Weights of a small mixture-of-experts language model, trained from scratch on English Wikipedia.
Size: 15 layers, width 256, 149M parameters.
Below are experts of layer 12 (counted from 0) of a mixture-of-experts language model. Rows are named router (the router's row for the expert), gate (a neuron's input weights, with its number), up (a neuron's input weights, with its number) and show model dimensions 224-255. Each number is 500 + 25 x the weight over its row's rms, rounded and kept within 0 to 999. Numbers have three digits each.
After each expert's rows: a language model's description of what the expert responds to. This comes from a sample of Wikipedia text that the model never trained on.

# expert 20
router:505477488500493519497484514485514540482499512493503497478490460507449509503547514525513508512510
gate0:467529558488491460520493504529480498514518526458481490496518521511481476529507439482501454561535
up0:556500501521481541479516496526504510532473513549568473490492502473533548431504557481495511453518
gate1:459519485493542478518537500517525534530501524520499506534515537460504502512522505483511470502484
up1:504499473503528536513534501540535496538488490494527506488465501499483521451506509509504529487444
gate2:506492511457486482458438525525465483467465518489521482502473460515475491497537435510458481464498
up2:539536523511462512493509505476472473506538498526539515519541499491504507495469512502462462472482
gate3:495520475493533518476492505490517525517509519542522522517516502477517481492541489479506483479506
up3:504466515500526479492504473497519508513472443431511484490468494473529562511459488564518466472475
gate4:476450529490529501506489509505474483495484500470474510501436499550514494506513491541500447505542
up4:514519479491459515496517530478453525438512492487481498512516499514500485501502522510520485509517
gate5:513483492514515500465507476570468561510483535506462539509517498446452509527499483472555501479503
up5:444484510479511497506486501464513456488543514485471488505513509524510489522480542496476517471512
gate6:471526501536497515564510504521491498541508484425525523527521507558512479471505450463519487487524
up6:508505524512494507555507480552485487542499492470527487525539473547507481485517462512455485492496
gate7:483476523519487486493558519459478516515509497497544492520502494483469507502520502512505462516489
up7:490486521498503512497532513467519507514480460550527509506473513518492528474507488524455436535480
Sentence-final periods, line breaks and paragraph breaks before a new sentence, heading or table row, e.g. "country.", "). ", header-row line breaks.

# expert 2
router:501510554506442558472523477496462493534558524515485517516480507459516547479511484483479522493489
gate0:494527524499502492473575534489496532505551496451508535512484557510485540521515530486469503494484
up0:507512442430572487524465482485516469491479500485507456474442497482533488527491507547525497486489
gate1:486515515519492530500506489481514452477503477519498538473454509490460500495538497519523493499508
up1:524481499541496497494517497477513548532428544519518465478524522500517499539531515561531469482486
gate2:496474494514497473537491527503517517481446505526490540529519510502534500490486517495486521519518
up2:512498474485503523520463530491502488464521487500509451481501492520480495488503498481498489547484
gate3:479474525518497514510474513485484523520522510508484499501489520481526520497533530502510507501508
up3:498487556490485548488490517488504538529485524494514488494446499505514471570524480529523546526465
gate4:504531484531477514533506480500471503523490455491499497497499470515500485488536515491478499512521
up4:499530544487472552505464510495511507567544485492496501532491489479484503483517506535451486481499
gate5:452516522520499536486441514458454560483552447505489505538439525489457500492500513488498523506481
up5:484494508486529429496516521509511450480456546523525501471530455535535459540518498502516480512507
gate6:469485535569549498527527532506471485475550531508523539536506505513498476511553493460510495534491
up6:481534493507485469489443479512574480512489476505489477498498512473552484504481486521484489540472
gate7:472566491505484484506488515496515520505518482498470494469525523549486552456488513476485534488488
up7:528505479516506483496516469469506498496480518501503465520497526467486534516506502521459559455510
Spanish and Portuguese name pieces and their accented letters, plus "of", "in" and commas before Latin American or Iberian places, e.g. José, García, Colombia.

# expert 44
router:530534479534504512509506514535487479516516506489525519515462511524481504474491504495490491485484
gate0:534490478537520482510476510521526523489524459490514489500453528498548543497465517521496522519479
up0:486519489548486480499509533520462542491511465507468468521496496510491526533535519474452482504461
gate1:489495485506480448534539480454491481516498502499512511553525482499485527509486492497485478468489
up1:478527514512502518472458522509517571464495476531516499491477498550505472472509493490550512470483
gate2:467519503536537516470443514476447554482479486512524540505480514501493514493529494487528528490455
up2:486422491481485513561540456509520478517524525540503472498523489516488457498535520498470528499521
gate3:524528509461504518499471503523497490522503481506539514477466495523494474517530530480497516504520
up3:486517515509515526502494498518541489505501501492496520491513519480466524496539542500478491518531
gate4:510475531497475458512527497491550488497501510501539464525405537549494516528472538507495502507507
up4:510453520470507475502489470462541497531512474513521523493506488478507498492504509505522514507503
gate5:521499521478499491523564482482548478489563502504491516482479515456520523526517525507470481469509
up5:477496528504502488482508508519511486475537515484468499510515529504487523498521455504472539503526
gate6:493449510540541516476470496527530474564490510493512446497502456503514483536490458505508451490458
up6:491482489515493511488500476528475520445482490480509535494504496509479536520528495452427497520498
gate7:480522482545500511558504483486502532517489496430516519503519485550514498498501500495493477476490
up7:520500475481478477444519474491511477488555512522488495517483497472448504493511529500501533532529
Opening pieces of proper names, mostly places, e.g. San, New, Los, Pal in Palomar, Mon, Pro, often in tables.

# expert 0
router:501459481465497510526512502485488504476518458513517486466505480505498510509487471488485512479451
gate0:509516502483486494495497510511495478484511493501514464486486513487459520507477481511505562432493
up0:459527526503450550550502475529470537547499499507531481477528525526460466551482501507499484496506
gate1:515491499510503500547472502506503523525505473506523467466519531479492489512482484482491498533489
up1:513518495468486476495519507508506465468500543488493516513492492510506506505521496489484449529505
gate2:534507519490465506467556578494551491461546467523518494531521489478512524515489486509486486491458
up2:457497505497458516502541530513480492485520495489520466477476512525548441483509498522530481517490
gate3:503506532536457526505497500506550504490503495517481486558514487512492448464504456483524477477514
up3:517520497522505485497490466517504561521441463532480474471524435480497537524514515488504478528479
gate4:478520513491494530514505521505491458482491500486523532473523468525480507494479561509437465496545
up4:476537468521494502487504522517536475501515500474481500481512525516493500478498499512454494489468
gate5:497543458457483481528505489532523500466521511513530543519478485506492542524487482520476550507498
up5:516549477476492502541501481481529513474485534494514520474526530553500513490530499499525502526491
gate6:493499512540503490501508505475480476524485527535510529492480548485469519510489495487480485475447
up6:491492500485515497496510567522547513498526446484483487485483495511461492458481508488505490501535
gate7:481502516498447517526522517518488506511545443538522545438486490520472505510491490473449483479508
up7:512519482487456499516539512495498521497516489532484521472508461515522525494433503484468503480471
Continuation bytes of Japanese and other multibyte characters, plus scattered tokens inside formulas and legal clause lists, such as の, (a) and.

# expert 7
router:527492470538485472499528477478532495490503470539510493471519488487456493478535505477450493544558
gate0:546526461536500482501521491480497514519449559512523499487501477479490477487490476469501496439506
up0:497515519496443508486544452493494463513494533493516446495492508512506477493512495490533532499535
gate1:501521489544501524525489496493469476509509538492485513484559466548504502493457482499495499488537
up1:493509528466517460476525494531536512468505442503508475535449507465461499509527506516522518493486
gate2:516511498487500502517534481495525511455476507491510555525512496503497485502530520492483489539545
up2:482489502484494476512490485538509508513477480484519537471506504511539562501520516522505448493507
gate3:508516478478495478506491492478514521497495471508450486493467511459491537489466509481507463502512
up3:493514520517487504517483505484541476539490498476502514480549498543493469500530492473487536447518
gate4:499531472555468501438515487511476465453522513519494514505436506485530499534468481453454518504522
up4:489505504490524510483500501510555494447528527514476508538512520497459510483476487461500478483508
gate5:546495486551448546493480520483525499489536494494508496506488512520479546508562485510521489506574
up5:492505515494497483499493485515477475517459519436510500555518511508497513514432540502525503527460
gate6:558507500537492509479522552462511545530490501513484484459509460475483478546469493451502490441527
up6:529509502489501495481533449540533525514473474479470503483497490507480500449481513525502510534519
gate7:511515496493514463482504516480437504493471502506516480476520479492514513543522481459474462493466
up7:500472504469494495490483463488518512492526496491484556470484520531577493505480491492454521472492
Word pieces inside Slavic and Eastern European surnames in sports tables and lists, especially diacritic letters, as in Bogacheva, Fedorov, -ski, č, ž.

# expert 25
router:453437493496500514489508488482513481478480500494462478510530526472499502492496504523507530483482
gate0:507475502472475545503549513488526478524475525499477496518493506497484538525498495502517493496516
up0:466498502515515488498512492501536548475477485512527482453527511484482506476528548495530540529505
gate1:514518468489500512488534506500539528473457473449483514493493532494500488493489501495478484498501
up1:487497518474448476503482499516520498520563518524484476467497483488495533548516486555492476480525
gate2:515554511535519488487526520487493489540465454443496525485507526493533475527482530469528517495517
up2:513498516488529540481542531551529485522489460462530555484490488520517516463499514520458545492508
gate3:493462487510528555497540535455495498490518503499494493455476491492478512451513493520461465516512
up3:504535565495527467554483497535504498487507506507559497489505498519536504533507475478538535495483
gate4:489490513485520501553535511490478528511518475473532496440514524502445495496487499494502476513482
up4:502476478473515493506521508492473541528530489452506441475503500520539447529467512523523475460511
gate5:482446497497521515443505545511472516498452469441504493531498537451529499498516540445509459503521
up5:484512510488500454531495442469512492512502501526494521549517505494445501466456503516445514441486
gate6:494476505508459475530493491463502493503496488434464467507519528522528479548518492492496530469479
up6:504536470525466463489491544509485495525489499475463484493541540499475489516515577513499552503489
gate7:487501482468490470463484518548509481511494502491515498439508509509519511524501457492518513518527
up7:559453499531475542500521475500477496494506516509465547537496474475520483499521548518494489430511
The prepositions on, onto, along, across before a date or place, month names before a day, and separators in statistics tables.

# expert 31
router:472465535486486496480436524473508557467519494503503497526491466475557477530507476523477490474474
gate0:542499504505481515524490511477493486484472457448537479512526530553491468476557514488480489496485
up0:518525541526480487496496471547504508502469464470466508473481500504517502529530495512515495517484
gate1:486505522508472499532469529501502516525527497542527529490482514515480511448491506452472503509456
up1:518518467493502498493516499481472530502458560479501489473524474534456550505523515513549519514498
gate2:504510504508459460496450524490498545485493526521514518500492485472477490502499510553557482448456
up2:513483497483535539508484455502479474520507505467459493507544491505535489475504481479466525566525
gate3:478524491515526469460446509519500514474504454533526426506459502495501477519480473493528471478530
up3:485489526506500490451472479525483536482518510523502444514443496542538520559467456458482491453519
gate4:489516509471553458494500494495502466506515482496537472471503491466520497500516505516534488505458
up4:542494524485518500500516508483493448462505498495498494497488458543505459517518506531520491507480
gate5:452452473479520453532455478501487556534440521503547527531539494478512505472506517496492521486519
up5:495455456482491481516485468498511521524479483509544534494522499475521560501522560540510524500522
gate6:486539534522506522500501482494495491531560519529540489490515507512516528541490485470514472482503
up6:449511522523518537516503491503484514501502546524487557507522492533522582497483495515482484497513
gate7:514485472477491460492473512500496503517504453566524448511472460497502503543463485527439500448533
up7:496507509494470505499512496447487520473465493476477542486505488549484528510498538548489504507507
Prepositions such as of, at, in, under, against right after a noun or verb, as in Katharine of Aragon, died of, returned to.

# expert 42
router:513489539496449525500499513500491444500539488495504493506531518473491482425485494500489489484486
gate0:526512510449548477533479484466512479532488512512496473506490494474511462504497490503496494512487
up0:502470527513472537510515504523509506512427503475483489472496555523502517517470529487504499486490
gate1:463486550466466562469530529493515503473534457534555485502526517491494480520519520498522501471468
up1:489519521498485542470502522512517495484497533445532489532481490514497478506504478504512521522512
gate2:520493507488499514477488559515494486477498508486491456534487513463506488467513529517458468438464
up2:527494513514501505513487530510491479510509485501523465504471511508475515466518476501460510463445
gate3:525501535590476568490537540489496471480528540516476467499495522508471491477490468503511469488513
up3:525545542491487533517540512460486523524523488492515547542479534522508467511502518515502479455490
gate4:503487496533542515490536528482512501517496465512476520511473527537495476507508491484541503472482
up4:520509511492515503469513476499534556518487489498546515498476506493510494453495503463535504483502
gate5:493481536492476500480472473485518493521469503520534433474514518500547526522496490530500499495513
up5:509509487494447428498477495481476506526472466533458468516514499513481520462501440527507443551456
gate6:513533509554484465511458502501464521514499535507530465508524442512511507521496484475466486519532
up6:516497470494544460540499518474480471500516504494489526476497489500546524533514476529503483516492
gate7:476501533550512486527535489475473443533499521522486470494499497503438477543466491461487436456513
up7:504520528492531507527486487515496508468479478486504495498516518517492450510476494520508458507480
Opening syllables of Spanish, Portuguese and other non-English place and personal names, such as Bar in Barranquilla, Am in Amiens, Veg.

# expert 11
router:515475497463521456517491447465493497517461506470511455509487553480535522511497530523521515488469
gate0:493549540484512529495513486509476527515520483476508518507461527516536466496526488508474542488444
up0:531500472530471507500450547519485504472535480478458476474507483469501542514462483544505474521508
gate1:512498494500494486534516486507487521492502458508548494511503536482485465488511486510526510541468
up1:462496539489516482497532506498498513533506510440486544483549483516468478574468461516498499539455
gate2:525482486495507495507516519418494541482529474476521514524495511480490496481471476515496472507462
up2:507520535502535500490503496485492492486458519483481490490529503559502515528495516476474490493484
gate3:530500467494482467494553547552482470488503513502547460500479508511506475486471519499542528524499
up3:500508513529483527461471511445506508508484447498520507525497484527467490501524498496496532499505
gate4:506546480518519489493509564487484480485470505489502521471474452498490499525502488491560520502496
up4:494480482473479449425516521513477472501515532553446491504471477500441543502515483469475467457497
gate5:496490471473504504538514501504511472481492513547494500507488514511528527499517513482479486542512
up5:484508513506485534536464532506521492484465551498520486528558476498519530499521521504523499543492
gate6:472512497478530509517485502498480509502497467527550519476538509473498486470497469439499489486485
up6:530509509495504537561498464537504492525478464468521505479537483505487475498496504468505478521514
gate7:493526518493465531495502505524478462518474553479533475494471539502530521507507464493447505459499
up7:524468498476514497522520501519544477437533493531487509504521475455544488496499536490502536552485
First pieces of words split into subword tokens after articles or a space, such as sun(light), sub, ab, trans, ann(iversary).

# expert 14
router:519500527517499539508546500485475442528486520530493494542500490519485530487510485526468498504530
gate0:494500537537492510521518536508523499508489497537533509507519510516527514478500479513502489488489
up0:476489546519482447467552511498492471522538499506502535475513550497519464464510477498491488483445
gate1:508508485545487519477515479528524507466507448549495514511513494458518491553514451478464511511472
up1:497478502500484481477505502474522499500495504490510541510530516520532482495478521496469437530541
gate2:496507489517502530515476476507531480519494442499519470516476524509462522485490464471458487448461
up2:478526480499494482488483511447497491475496444533459507543506501478533490521502503428470534437507
gate3:562507482461535542512515525481493517479512513503465521465494476543480507444499489511489485506515
up3:502489517506490540484524503514514511493540502533567522551473491489528525489502493447537567517489
gate4:503532519497517492549479466537515504500483523533535520491511488547488502509466519482520479490541
up4:538534476514475476529490450529481535520474519542511524476487545538480567533505513522507452487462
gate5:512491513549510473509512446474492462533484540474531494442512508506536523537468460517548485480477
up5:543516484552504503502496486507505530516503495467482441500524482489468537513507496491528484492504
gate6:499500515531520536522507489498481487502498434494484500503500503537489491492498500481506525501527
up6:506499472491529499493514513509526525510478516493537471551499503500498511492547539534507482507491
gate7:474501479492526532480492515494461472503497533501535497448534455503509491478523499493464436544467
up7:482496525534460537520489498518503537533479457478530529477497554483527468493467489496485513450477
Short mid-word pieces in non-English personal and place names, often Arabic, Slavic or Spanish, e.g. N-ig-el, Al-z-heimer, Muh, Moh, Fern.

# expert 28
router:438501535502532491461532482497566475535488503504516494509514465513508470525497526473463517492509
gate0:510498443521487493509511500523558551513503506495511518537519483518508532508472477498478487533512
up0:486517462560456548486505484511507486523489506519546518521523510531512497470482504510498505528527
gate1:527525530530447519521496500507499504525495499473492502497486474505514509500494508481531527494513
up1:507501504458523510487500525494523460473482507529494492541509513539478513498484533509471474499478
gate2:440518538497508514515497534490495542493452529491471498469520536458479504543511527490509465494488
up2:518530505496506504526500505516475468473565490538505493504495475522518520477528507511499547516509
gate3:529482521442479445488524497518530460479461540486507569512554463515535516521496494485500527503458
up3:551467547485515522469468559495494502492513501501476510511498486520462506487506502502484578503431
gate4:498544499507525509508535470485527493518496512532534451490525510503511505535478530495490491521503
up4:526527506522489469497512489504493515509524516520474503539522488516461529531530452492491470454519
gate5:480480504477495508525511468486481461516458494494483516498524507481533475488497499518469477498512
up5:512507555533443528484520487535483470490488475526544520500511505496540530462479517494484493481510
gate6:516477507494513461526512500495509496521440467456549492454485482519485496501481452463458479457487
up6:509487489504482504501479505472453458512537465484488502456477504496505530515484525485492507517509
gate7:494481532495499514528478510529482494497471500542540519514474484494499502535520496489502510471471
up7:502473461491488497489512492524444493493520511572542525504539495528512479489472523480504519511476
Uppercase abbreviation pieces and table pipes in sports and election tables, such as race-track codes ATL, BRI, country codes SCO, and stats cells.

# expert 36
router:500483471530486543466451474475445491459495520526500487541509514500528493546514466494495503495494
gate0:504480477505490518497507481485495496446517498496489531525486492504463468486479519518466500472493
up0:485463509477511477519509518470514578536523504496484467537508483456503515506496530552491508472491
gate1:487517547467535450474474481541533499487498521511528457486509541513505511552466508502524465479547
up1:542546458503511521453480492501453540498486513509522506501461557474546498485482487487476511503484
gate2:491467498478447501511506477489480466497505487468496498480482510520475460540493463458512513489476
up2:502535447485523546521452516501495461516486500506516507532500507455517522491555496513459496491500
gate3:493478521479504519512554512531486496484481512512565537480488495525505481465518459503501473481502
up3:506476483555480472504509510486489499487497531511510534489553471518498493488503503474529539518505
gate4:482468493464480502535496483508486572528509472486457494466478513539504538481467478506556512487481
up4:516515470505551483478468454482493532484547492500481523522502463552511481517474540501477520489484
gate5:476510517510520523455501443440502515508477462508513504546484519507496513518469523484525517510530
up5:507511513555543497523484515487499486512512489489478515497481506512513454469520470508458452498456
gate6:522511511483478485494476490527485465491541482510519508518489458485502543520532498469508496502507
up6:516507489476535542457457482527535475462505489503496487509507473473474544463554488450501496508500
gate7:518519539482518536483497482493523480488477530500529528483508525520537497430479487503491497481488
up7:457489487548477483525517514479523494484516489495502509505513432507508533511465515526495479540497
Pipe separators in numeric tables, plus currency signs, decimal points in coordinates and colons before values, such as £, $, 77.09833.

# expert 8
router:480493475509479505522540560505485532504532494516492511469482467553466496486455472479454485506462
gate0:472493507465556477503493513510513521533495505496445508485494524483492527523486496490498517484508
up0:521505524481481485495527471504489522561521486517482541487515522529459544476514502522494539472507
gate1:508534503516511577501509492526541500516485500492513497476511528482496524519484469474476490506449
up1:514540519515502481517503517473427518490519500470534490469532457453504465492489515496493486515531
gate2:532545495480510485482515446506507488520503522505509483500502486526514456506517474459518469446518
up2:495497504523513469526536488486506477488467532538504535518516486481491496442477546508484454524515
gate3:486495456503496501482494540496519485471532521549469525495472479478522476482504521514487483474504
up3:527494477507500517525516525491500502516528504540511533506525479507500530500485548491486474473534
gate4:533527535468527476511497524502534493481492504507493502519480500476511547493544504500469497548443
up4:568505509492517494499509500531512515505517455512498482535470487484492544475505506486476519497459
gate5:518514498497439493484535495511506529493536482534552512491546493521495515478502405479488523521471
up5:521466438550559506521489465473524495470481521500481492496547494467505472519491531526497483506507
gate6:495524547504512521493494512508502484501518472474511522492535553488502529543471525513430547505491
up6:500505517481519525518538483497486473532478483509516537519502519474512535519511537481458549506503
gate7:474549445514500492476524474467516540484536472490506516527458490486453565562485518480497526498500
up7:512479506498480483501537469507477554515489505501489514537487514522492537511470508467472506531516
Words inside French, Italian and other non-English titles and quotations, plus opening quote marks and brackets, e.g. et, elle, ese, "(".

# expert 1
router:526505496481512484459509505504486498509486501449463462556512512506490523479508509538536508538509
gate0:507493494547488483517502527511429519490522486483490525551507455493453550506478525518498507485537
up0:528505539493553514489501518480428473482530482513479492498538457506486496510505488520561485495473
gate1:533546521484512454517534503500478511465492539489446475499494521475534484476505493526485496489486
up1:472491460514492498508483438515507489506484500518518461506512478524512480456534518536479465532529
gate2:503502505517481516510494525499491504539454515454513481511504497485533502514530485496505475492495
up2:526540517503466494487464487527474521523465502453494492512500489462515490489506480472489509490492
gate3:507452523492536488481493562464539498509509546484492455532497509503531509553515499522420474482495
up3:486521501534506489470503528506522511498550486535523486473550487511492485520513517519503518518460
gate4:505492546515480505536504524496509508461520512498511474540503509465476456501473474519499470472483
up4:516510459493512509481502487481501528491500504538498523448546485548499492498465529467497515495498
gate5:488510478496499500486521515521490475508482507455494486475509468510522489524511482537530491521511
up5:502514506476509492511509487513521482456503504525496531560507483511514484495494523508470512481525
gate6:536479511518528505495515527504509513507512476505484498487513506497486483508513500525474489478459
up6:498519527473510489510555542513512439523500501479508457472491480493539501495552496446450530487476
gate7:531499468475505528492497514527448467465518479498545527495542504534503523467512523496568496538475
up7:494515518566517501507495480517547503567472497519453511510471494452531475521499495506438491441549
Number and order words (two, four, first, second, after, However) and word pieces like of in out-of-pocket, off in offspring.

# expert 21
router:507492463510450498473495523508500492478519498573520516502500551492517529493548541502498481506481
gate9:558545437511508530465524512514516523495493514533481483460478501533502493462473496474530489444515
up9:469449537453511482515474507507477499539488517505491500531508511477503477491493519508476522491497
gate10:523510507500524519543492505550459482490514457511512510551518509479524490468498472518496521488535
up10:482483480506488528498479450504483484500558465546522503564520524531514467528530471516515479457552
gate11:455482527503516508509541445484459522535513552517488500510467492473505509514451497502498477520517
up11:492495537508476457502469533497521480463492480492475514497534518487517507440552495503494500440523
gate12:502488516484471509512508534489503473492490488521486474466499520509519476496480512490488517515531
up12:468542506493526480517505492515505553506488474500517503521504491518504525506535538488484477498493
gate13:527498515470503521494505502507505502475518507486503513486497471461455490485529480511469474492479
up13:493472516502511489550527474532477522531491513502496494492560545478486487519487511506499488448512
gate14:562493523486522504439500530502533509522455536503549536524537465553458583439485522496550488483525
up14:536506526552504464466484499464538509527514531526511546522569505507492524510485497481528509515514
gate15:498508464516512549499465527505467517474507542443523491506500531526507534512498507471471509494513
up15:505466459496533527541502500487468480507524489505528475474465537509478570512515470495475504463504
gate16:511529508464509514524511507475529505508504517466486493517466568481529475519553459511495504489534
up16:510453514506522495497475444536485506524493492480520517523542514472491482457479492474487485493476
Tokens inside wiki table cells such as header words, numbers and percentages before a bar, e.g. Votes, Peak, No, 10,785.

# expert 5
router:535476484553480470451501519491548486499521471520533498527526488453493497512492494510492481502439
gate0:488525522469487480523509475488447515498516567458504486490489487490457499467465472513499476491527
up0:479468524525493441537455492492472528474520501478474474538486519501527499468497488519515475510493
gate1:467473535474535466462498513515497494476511526547511533470514514485550488460459523506514461525502
up1:488501494469476492505467476464524486493452518430469496510489484553476455536527506517510495470493
gate2:478508500493498483483503514454485458500526512489500555520478564506509540513527509492491472505504
up2:479466508507448499525521481443547495516517481472507505462493476493501482479506486504470504477493
gate3:522505503431493497514500510545482503458452504498499466481482479498506503475494494558515522531504
up3:475460512535503501449512533499471502514533537526510499497499483521508517534504492500504529544484
gate4:534487505521549461517508477517498504512464550518466521508444464499491504511526497475512503546434
up4:491540492591478532480467485473543505518502495579507504509507497459486511495566499491501542491507
gate5:534514521494517527499457486508509496470487498507519450493505504459482503478532531485508495463520
up5:524453546527513498524485518524450550521513482499484479467511510454469487518486493511512523496482
gate6:487450539520508493510486470489506479516501517498463525501506473521496524495500491508493490482455
up6:491519527470469497514478482466513457532512502525459454458499526454493502516500469482489521467536
gate7:495494508500510485514542457519501487509516458451523532518522510487477476499508465514505487485509
up7:500497511491539477504471504500507538530498491482497499512509487502534481494486505518527526496470
Line breaks and last cells ending rows of wiki tables, mostly sports results, scores, election counts and football positions like DF, GK.

# expert 46
router:481468498508497476524478565535516494480502500477544471551462512516523489504530522510517451511483
gate0:428517545510505503480520506525493526461484500475508447510509535495513518485489457523512500492450
up0:517506510495503499510491531473451494488460491516552535488506470460467514484501519446500468524516
gate1:532513463552545483524471504490475479477507459515508512514491499481553431502504519529497547461500
up1:547480468515517510522509538468520496529462537527471527483518475500501511522460512529484485525479
gate2:505510518492536526497469485466528496478493506525515494518531554448540530454503503530475501519471
up2:530482507488533554472459515463532480534463496471552505496485535514517531525488541489485533481492
gate3:478487519543492475458490539502469449452518544474509508487498462518492515497510560504473499468517
up3:507490499483503480500482536531499473479485522526499458495504493532484546538521529497472489464485
gate4:473525478550491478472507521464501444506505450537479498521511524519556498551483478469493471527516
up4:488482455511494504521517506480501478532495486513480474482471511505515498543491496498507474534516
gate5:465430503480487499509512514513516507515469490484516538524479498491434517509513500491494514467517
up5:453459523509497500506508528470516537502497514506517532496474479482446456534474482520491454518479
gate6:520488471503472482518488525526500502458491492522510503500492517516519515531524533540499464498496
up6:489489482541471502506516515468545497509508483551508535470510491530533535532527505540499564504540
gate7:518511509539518521561528515508460513519477474528526486552535492523439489468494477486490522522478
up7:515476498477486509487478496503503459472502492515507496500470516489504512480477551497487503479531
Prepositions opening time or place phrases, mostly "in", "during", "at", "from", before years or "the": "in 1919", "During the".

# expert 33
router:508524537482497512488517491485494511491522488519505485533519488502479526489509524553480490474538
gate0:518511525482514511496477520483518482508468523513509509444542526514526510478519519522496494478441
up0:468480479470480485496568453499533539547482521499562503504485504457500514458509483504510539517539
gate1:511567528494538506494512511507500565495471507512510491538490495515537497522516473508509508511507
up1:471489484545470543520507483472496459523550500529477509459514498504469483481508476511478501461530
gate2:528489531490506527516498515487515531519473492507533480562458512496497501484535529524468540488489
up2:524502505496521534490469550519526494527505471502520501570503521486517497524513497533483516511498
gate3:530535492510473519489503496526491510504526505502491513509493528537477519504495505504484531497548
up3:488481501512528515482503528515494492476501543479502511446459506519537462566449478492511500498519
gate4:477521495540539518523509525476505483522544508523553539501512513514526517515511502457476511517491
up4:486496488508505494516527538510482471552500484517541536487530549504527489489475485496522458485551
gate5:517480487482532508480521501543478463460493492512508501492501506550511474513451505467489505496495
up5:485493501498528509513540474557535505503489430520533472561479459566526526511548490482435516531494
gate6:513517519470494475569513476517475455527531471505486484557477498505481489514476505493499497554499
up6:558520537489505479523488508486539472503479516480508507492535528483567495481488521533483487479477
gate7:489547514528514496522520514523495488423504516514487520474470488545519545522507515496478486511432
up7:495454508515469498503528468479469494518493510502506422478511493472492456481514521473493521472529
Capital first letters of personal names in lists, tables and credits, often non-English names, e.g. Shah, Jovana, Zagorica, J. R.

# expert 3
router:472536518503498467518524507481489530522503469514530543477479533489527486501525500505492477522469
gate0:449567534547540473478487447485463512514523480474481494520488528467550514481493500518490465473527
up0:519428478489463497540508535493512488520482496525511508463481483503480492474511493515518529504500
gate1:485480496503463527540527482494534487504515485502561492473458525533502501519485519492513513440475
up1:510540495477504524542474454521502513496510515529525483526485514491491474505472474508509455473506
gate2:485507491497478509528484509491468459531486500515500520442458547500498475494487504497533545491515
up2:498494471502489492530497494527481465499514478520476515439496533542498477487501507500522519492547
gate3:517487527508526499455482571470536502515510444504514509495491485485485494505464487524485471523489
up3:506528510504500488498527510495525510488475483510574539459487492499518529505458482472465442503526
gate4:490560463544558542505490508534462506484554505497474512505460452521511500492526470492511490478533
up4:503460531478488471517473493508480462518438500497460495543520520464474493489494502505486504502494
gate5:462481521480529513480520566518547478484526508494499513514464520487483490478498435489485456473464
up5:504501489458489517507525493500460520505500481466528518469499469524564502530501499496492456509459
gate6:510543521502529534479498511514487507536521487489519506487515527481541508474510480477518505509469
up6:491520505502472538516531489535476505530541518519476512443471504491510505500528493490473515473480
gate7:508532565510486470565507528502520478512463514450513515501447492484539530468541515502534532523500
up7:543494497501513468492555500501512519508532543461504535469455499550506542541512489544530490482502
First digits of four-digit years such as 199, 201, 194, usually after "in", a comma or a table bar, with occasional other numbers.

# expert 40
router:490542483503539475512529495536507521506472506531506502465488532488497459517489481475472494526527
gate0:504490518512505500506489536463521513500501532497479475469533513499482496489526492502503532514417
up0:469485500511502477509526489471522537471490496475488479492515491525538503491524530518563505537495
gate1:509492526523500509527555504478451499496486478503485483511474503482524437531505463505514467487479
up1:531530511488484518500519540518520511503532480548470476476481519517470487558499507486465501501520
gate2:517536527505511519497483516515498501470517492458524490477546475537487495459520483559480488554477
up2:496473557508574540501502487504513510472495493520520522513512494544484497538497507510529530536478
gate3:489530520512515490502496501505485509517568489488457511467478510486472519444534534449440486484478
up3:498533526444544480501499516467486530514577476491473515504468498501482529508488501493495515496491
gate4:438505504471535484493519493509495539541480531515499515562517485512500491530487477499501494459444
up4:502480524496465499507507486475543512465503515513509513485516494511505489467526547522506445517523
gate5:527525544466486468496479474487497485467438504546469515497477544505482493473475488475486462507520
up5:538462489499501533467482529483507475457524438520520486511491453481565503497502491527512475473486
gate6:519495527552510498506503486520476525495488497526482499491494500507464462524490503482486431494471
up6:480513543526500460475471509443512502525495559518513506444491482488524513493485487494517495530458
gate7:475530509500500482487490476531512493488514477480503497555520487476524472483489509483541496493508
up7:451559484496515486487454454505529463460527491493494472551498513472506492482502493506529465497522
Short inner pieces of ordinary English words and names after one or two letters: g-ro-cery, th-ro-at, bullf-ro-gs, D-ir-t.